Below are experts of layer 3 (counted from 0) of a mixture-of-experts language model. Rows are named router (the router's row for the expert), up (a neuron's input weights, with its number) and show model dimensions 0-159. Each number is 200 + 40 x the weight over its row's rms, rounded and kept within 0 to 999.
After each expert's rows: a language model's description of what the expert responds to. This comes from a sample of Wikipedia text that the model never trained on.

# expert 15
router,160,173,179,227,162,180,170,186,217,194,215,182,80,142,256,272,209,189,168,176,217,176,189,177,226,257,230,170,175,187,95,208,170,231,219,104,196,137,278,217,172,268,244,210,184,179,174,223,205,191,195,144,237,241,178,225,239,224,205,155,191,230,192,202,258,220,273,175,240,159,223,210,208,248,127,290,177,154,228,187,130,142,209,207,190,297,248,172,162,188,200,206,152,153,223,152,279,227,238,193,232,245,270,240,118,208,248,197,253,196,219,192,151,265,175,193,181,205,192,306,164,203,141,224,212,177,234,186,266,151,213,238,248,175,247,179,236,223,202,183,186,161,242,177,174,203,108,213,178,173,272,227,203,167,178,190,189,195,191,198
up0,229,156,157,158,227,213,161,247,259,216,204,216,188,199,207,204,243,198,243,141,214,186,215,266,169,159,197,173,235,196,205,153,229,235,243,164,187,249,218,332,211,239,142,218,168,183,225,223,138,178,163,160,122,191,170,223,217,236,169,169,231,197,188,156,160,244,121,161,261,187,105,190,172,241,193,140,215,255,205,173,88,228,147,223,181,218,223,204,296,186,213,275,220,238,225,197,233,254,148,193,241,215,196,201,186,183,180,180,184,186,251,196,247,234,261,194,191,249,147,226,202,186,204,200,232,274,247,289,237,152,305,267,231,196,172,215,204,184,152,203,228,162,251,199,155,225,233,208,185,305,192,254,206,149,191,203,166,173,251,203
It responds to: Article a, name starts

# expert 11
router,185,251,162,189,204,158,183,219,186,147,185,142,151,171,211,267,193,172,208,209,312,205,214,210,206,145,196,175,199,197,97,212,218,237,140,46,198,218,206,269,191,199,260,212,175,185,211,186,200,196,208,156,189,256,191,186,241,190,220,201,197,191,200,204,173,190,220,151,179,182,98,163,205,207,173,321,175,252,195,200,202,198,248,197,208,317,271,185,190,203,199,178,187,135,226,226,201,282,207,175,192,200,280,165,187,210,217,201,212,271,210,237,195,178,162,125,223,193,180,262,173,204,179,208,182,211,181,59,193,87,197,147,211,194,181,174,177,190,239,196,211,171,186,187,242,194,140,175,189,182,203,205,206,197,202,212,222,279,282,200
up0,174,216,246,182,230,202,222,203,210,215,132,202,200,222,220,234,164,223,213,285,227,219,260,203,258,201,181,247,182,167,242,118,168,219,178,188,291,254,278,202,156,190,264,183,145,241,211,164,165,207,108,203,304,150,231,111,141,189,230,182,223,208,108,198,161,180,127,169,211,135,178,220,178,218,159,222,237,182,224,148,211,188,194,188,167,217,302,221,191,154,240,208,218,190,128,237,201,249,259,206,171,288,232,153,218,184,306,254,199,211,209,206,212,191,149,284,203,178,206,169,226,135,145,206,225,185,216,151,211,241,247,178,256,197,221,199,208,240,265,232,161,190,194,197,172,142,195,198,224,198,228,218,170,200,219,188,193,130,233,120
It responds to: Pronouns and determiners

# expert 8
router,197,207,191,308,171,131,149,184,247,217,195,248,153,256,165,230,228,100,202,227,212,256,194,227,148,208,193,230,205,199,113,208,194,198,245,228,170,253,175,149,177,222,231,203,216,198,203,257,154,255,209,174,152,155,181,274,140,124,242,146,189,203,197,227,154,304,206,231,123,160,184,263,152,207,185,207,202,245,251,138,112,178,247,185,207,182,271,195,214,167,191,218,216,170,251,210,171,227,243,265,159,215,182,241,104,216,213,214,200,173,178,178,247,189,207,197,206,184,125,163,211,180,200,243,203,219,213,160,184,145,241,235,206,288,185,211,248,169,183,170,222,223,252,163,165,258,243,258,202,233,237,206,273,169,203,239,273,226,184,267
up0,200,103,219,221,132,254,193,143,208,234,176,212,254,159,275,200,201,246,215,196,238,279,215,208,132,202,168,212,176,197,179,175,179,210,200,181,289,197,177,127,183,155,152,195,222,214,194,164,141,208,164,163,206,209,219,314,194,178,280,277,171,228,191,234,209,207,93,201,245,183,174,195,194,259,218,214,168,131,194,183,199,162,217,196,173,197,140,250,124,128,203,201,197,268,225,187,230,252,177,173,174,192,142,123,242,167,172,210,252,237,184,289,229,206,180,201,160,182,199,213,214,192,202,221,226,207,173,110,210,212,203,152,207,128,261,190,146,292,169,153,280,208,222,193,260,194,244,249,188,155,219,160,228,157,165,168,163,159,173,185
It responds to: Personal name endings

# expert 31
router,185,222,181,179,221,233,204,168,240,104,175,212,210,237,227,200,162,206,155,214,177,213,203,297,219,336,207,145,205,218,103,219,194,226,191,232,247,286,255,222,223,196,150,211,182,196,163,195,175,173,177,224,261,235,202,179,225,169,232,222,251,279,263,249,223,180,231,272,159,121,154,165,191,196,128,231,195,219,240,231,232,194,243,169,209,215,229,187,210,218,227,268,206,260,233,199,221,264,229,223,180,161,267,252,223,202,167,227,154,172,236,201,199,233,174,152,275,192,196,167,112,163,177,235,201,243,244,179,226,145,242,232,158,180,207,150,136,234,250,169,149,224,181,200,161,141,129,173,185,219,200,189,187,173,233,155,186,309,147,160
up0,189,188,210,178,236,250,278,237,223,264,199,236,265,163,186,212,221,220,230,270,138,199,216,250,193,260,227,177,173,182,173,212,175,234,214,154,252,195,286,220,177,228,247,244,229,172,244,255,133,237,231,276,197,159,210,253,172,164,275,188,229,204,164,182,162,197,161,226,196,162,246,179,188,213,162,231,218,189,290,230,217,253,202,274,150,242,203,230,227,207,204,208,189,240,129,228,171,255,191,213,161,160,186,176,207,178,207,249,179,171,194,252,194,222,105,131,243,202,208,180,169,130,174,226,212,131,256,194,221,258,240,185,215,140,204,272,154,258,276,164,275,164,222,226,168,321,211,132,211,237,201,245,193,213,157,207,153,194,233,135
It responds to: Symbols and punctuation

# expert 13
router,200,194,208,233,192,183,292,156,192,196,211,223,211,112,208,204,201,156,176,194,154,152,208,203,154,64,226,190,166,196,136,147,198,212,191,185,200,186,235,221,244,248,211,224,197,227,174,279,208,230,168,242,165,225,205,216,193,155,76,188,222,145,191,172,267,173,158,272,202,140,145,248,189,204,234,168,184,196,246,184,173,246,224,126,189,187,210,197,124,209,196,174,191,168,133,226,282,183,214,208,197,213,266,201,251,193,210,212,202,131,259,240,229,186,236,175,196,206,153,127,166,161,202,194,214,188,199,204,246,236,256,186,195,194,206,134,210,203,155,214,152,193,237,132,181,246,238,132,205,250,207,176,359,177,227,215,165,264,265,203
up0,212,222,225,179,177,251,258,214,230,210,201,206,234,253,137,163,226,245,203,177,211,150,188,176,149,176,215,199,222,150,224,223,153,246,182,215,199,192,197,256,325,145,226,212,276,160,141,214,173,181,93,219,269,323,285,196,245,141,201,147,162,255,196,147,180,230,206,255,234,161,174,184,165,219,223,255,247,226,222,104,189,265,129,199,154,177,144,239,184,184,207,150,185,179,208,187,192,160,218,247,197,249,215,220,172,190,284,192,195,164,197,201,196,182,187,190,217,235,235,194,224,152,228,206,263,149,195,244,253,202,209,271,237,175,248,199,193,118,186,211,207,200,195,188,138,217,181,118,200,264,247,218,177,165,171,151,283,187,224,186
It responds to: Clause-linking conjunctions

# expert 2
router,179,161,133,202,196,203,177,213,235,170,129,123,196,183,214,301,232,221,171,199,243,199,184,194,151,215,182,198,175,112,138,221,205,212,95,168,196,205,198,288,272,206,219,184,215,189,196,190,181,186,174,162,234,180,188,169,243,245,185,298,252,147,216,205,184,285,239,164,135,150,175,234,185,182,140,274,194,201,239,219,198,161,244,161,185,289,158,200,172,219,165,186,211,187,190,237,235,210,145,164,175,246,280,146,187,101,192,205,264,158,223,198,190,139,204,214,146,203,141,250,233,185,185,212,192,194,190,158,234,165,172,166,203,191,247,189,177,218,131,235,165,192,173,171,183,185,67,172,202,156,223,196,257,169,210,263,197,269,149,190
up0,207,258,251,189,208,173,149,220,180,204,177,159,181,205,151,208,198,216,273,306,204,219,200,242,210,224,209,192,211,240,275,127,188,177,230,195,213,179,181,171,271,151,260,197,267,170,223,231,140,207,214,177,268,216,149,191,173,214,169,218,209,232,197,154,203,268,199,170,248,219,287,171,175,193,250,164,223,225,269,222,217,251,217,238,210,183,108,243,193,197,234,216,217,224,69,162,119,185,205,240,240,259,162,235,153,220,223,183,222,135,199,128,182,244,148,217,295,182,216,204,213,192,152,228,191,162,243,205,276,172,163,238,216,217,187,229,64,180,132,203,197,192,182,177,182,93,186,216,206,232,225,165,196,186,166,236,230,198,222,176
It responds to: Table rows, prepositions

# expert 0
router,161,158,151,202,156,206,81,102,238,190,180,144,131,94,174,183,210,201,196,260,274,209,172,202,189,216,212,211,230,179,180,217,222,197,216,130,224,161,288,211,269,203,209,207,261,194,203,202,195,141,172,233,184,252,234,243,202,155,168,95,212,286,218,252,256,280,209,176,159,180,221,115,218,235,123,179,172,233,229,226,141,170,218,199,208,282,154,232,203,159,192,185,169,185,171,125,240,245,192,181,185,201,183,147,146,230,169,168,178,173,237,260,196,223,210,259,211,204,189,189,183,178,176,224,207,213,234,244,170,190,218,218,273,234,126,164,197,239,169,230,177,216,208,98,223,247,136,173,201,241,232,167,211,201,223,204,215,188,174,154
up0,208,232,197,185,258,267,240,146,226,231,202,235,250,218,203,261,195,263,136,208,199,220,193,223,230,194,173,218,250,160,233,197,177,213,193,148,144,226,291,276,155,244,140,174,190,221,190,169,142,193,250,221,140,187,219,226,264,163,135,243,155,211,195,214,161,143,210,201,203,231,211,173,192,212,199,188,213,244,248,185,93,188,92,239,196,264,215,230,162,172,198,220,214,180,209,139,258,222,214,195,186,305,166,183,193,173,192,141,181,207,160,136,337,282,187,232,235,144,129,205,181,190,200,225,198,244,226,192,198,208,197,172,174,246,235,235,242,233,131,176,209,133,192,211,188,192,160,170,222,137,265,217,193,202,116,147,196,236,157,181
It responds to: Infinitive to, modals

# expert 18
router,194,238,152,212,209,136,239,218,194,96,195,168,146,183,199,214,193,184,191,218,287,219,211,207,195,132,205,190,221,189,76,222,216,213,162,53,205,194,212,269,195,207,207,196,183,198,220,187,200,201,203,152,179,372,197,207,219,194,207,213,197,200,212,197,212,211,243,124,188,181,115,185,201,210,182,365,194,250,250,208,202,195,227,205,190,266,309,189,213,196,199,150,198,174,179,257,196,205,220,196,180,195,261,222,205,227,189,214,190,167,211,225,180,191,184,132,210,201,201,246,172,185,197,213,206,235,195,118,199,93,244,142,200,260,200,162,208,200,216,199,195,209,190,191,246,191,96,167,193,194,200,197,200,178,185,179,193,231,237,209
up0,257,204,231,167,246,212,193,223,229,218,203,173,161,221,262,253,168,177,201,196,209,197,265,182,180,199,250,237,235,144,107,171,110,224,241,256,208,227,239,144,182,200,194,164,248,163,174,203,144,214,159,288,231,142,193,199,190,189,217,159,175,239,127,170,154,224,116,159,253,176,263,218,118,229,139,230,190,167,170,117,157,201,250,201,185,167,226,173,103,128,250,154,239,166,199,163,210,231,164,212,225,300,244,191,186,159,199,124,193,209,234,224,202,265,225,214,240,205,184,215,265,225,144,220,245,174,266,219,188,223,177,265,269,174,223,194,147,162,242,201,218,226,252,204,250,291,240,221,209,217,241,174,228,213,254,202,191,189,225,173
It responds to: Verbs after subjects

# expert 20
router,189,234,176,180,187,154,261,209,205,161,197,155,225,175,208,246,175,185,207,265,208,202,174,235,196,262,229,163,209,212,149,197,237,219,162,161,233,190,248,241,210,273,226,91,221,176,218,155,163,146,101,189,119,194,220,199,226,151,132,184,209,242,175,208,171,221,180,161,212,195,185,238,187,185,181,243,168,212,214,196,138,254,177,197,191,250,188,160,280,203,254,199,206,138,202,245,231,222,142,272,176,201,208,188,207,288,219,264,201,249,169,152,168,267,192,229,101,247,196,135,147,196,171,209,194,265,225,243,213,132,236,92,197,252,209,155,225,228,228,168,136,186,260,129,173,224,209,254,217,219,194,169,242,121,154,185,233,121,205,245
up0,218,180,219,132,182,110,175,200,225,125,194,284,214,315,233,207,174,238,272,246,239,185,264,230,175,276,225,236,173,204,229,195,208,118,186,200,228,189,209,200,131,231,174,253,198,170,199,186,169,207,180,185,222,196,191,184,212,225,108,180,188,209,149,199,223,158,271,169,202,142,209,196,192,235,163,177,213,186,254,171,222,189,199,128,184,257,187,195,201,205,216,205,212,211,159,221,211,240,205,207,233,204,194,251,223,129,193,237,157,235,189,231,315,183,174,167,264,175,235,243,211,158,204,204,224,223,211,198,187,259,146,281,223,286,140,95,134,186,157,197,237,181,167,121,149,192,131,128,189,201,172,201,197,179,169,125,168,153,216,133
It responds to: Infobox list dashes

# expert 30
router,204,243,195,221,178,204,182,215,225,140,230,242,179,247,160,304,194,212,180,192,245,277,184,221,175,155,192,207,175,170,126,224,125,251,159,158,190,201,240,136,157,255,158,166,198,200,214,161,173,207,174,227,209,261,194,79,181,225,203,247,244,226,198,169,256,205,303,151,201,168,133,229,161,202,271,228,160,190,221,192,137,200,138,219,205,282,281,201,219,152,165,183,186,202,187,179,221,183,209,187,153,223,177,203,234,257,190,198,203,158,172,314,199,222,179,155,217,186,209,192,156,201,230,204,239,217,245,252,188,208,247,188,192,189,187,191,241,267,170,222,138,77,185,149,174,196,186,158,193,190,257,170,277,134,206,165,112,182,165,183
up0,268,284,225,188,263,231,163,220,232,148,217,185,266,217,183,185,196,156,245,222,186,168,194,235,150,144,234,181,221,234,222,236,200,200,148,190,211,226,228,279,202,274,171,122,232,200,167,194,188,221,216,169,224,142,223,166,170,180,267,224,173,233,171,172,172,242,216,187,226,209,205,154,187,211,194,132,207,227,193,153,188,219,192,206,210,160,198,207,146,120,233,249,185,249,295,145,260,189,204,212,243,259,188,249,181,203,219,166,228,191,199,185,182,224,237,240,235,175,228,110,176,216,236,181,206,225,192,194,149,190,194,228,270,159,265,203,186,80,244,222,116,126,212,192,161,229,186,246,276,176,224,270,241,136,166,137,161,301,138,131
It responds to: Breaks after headings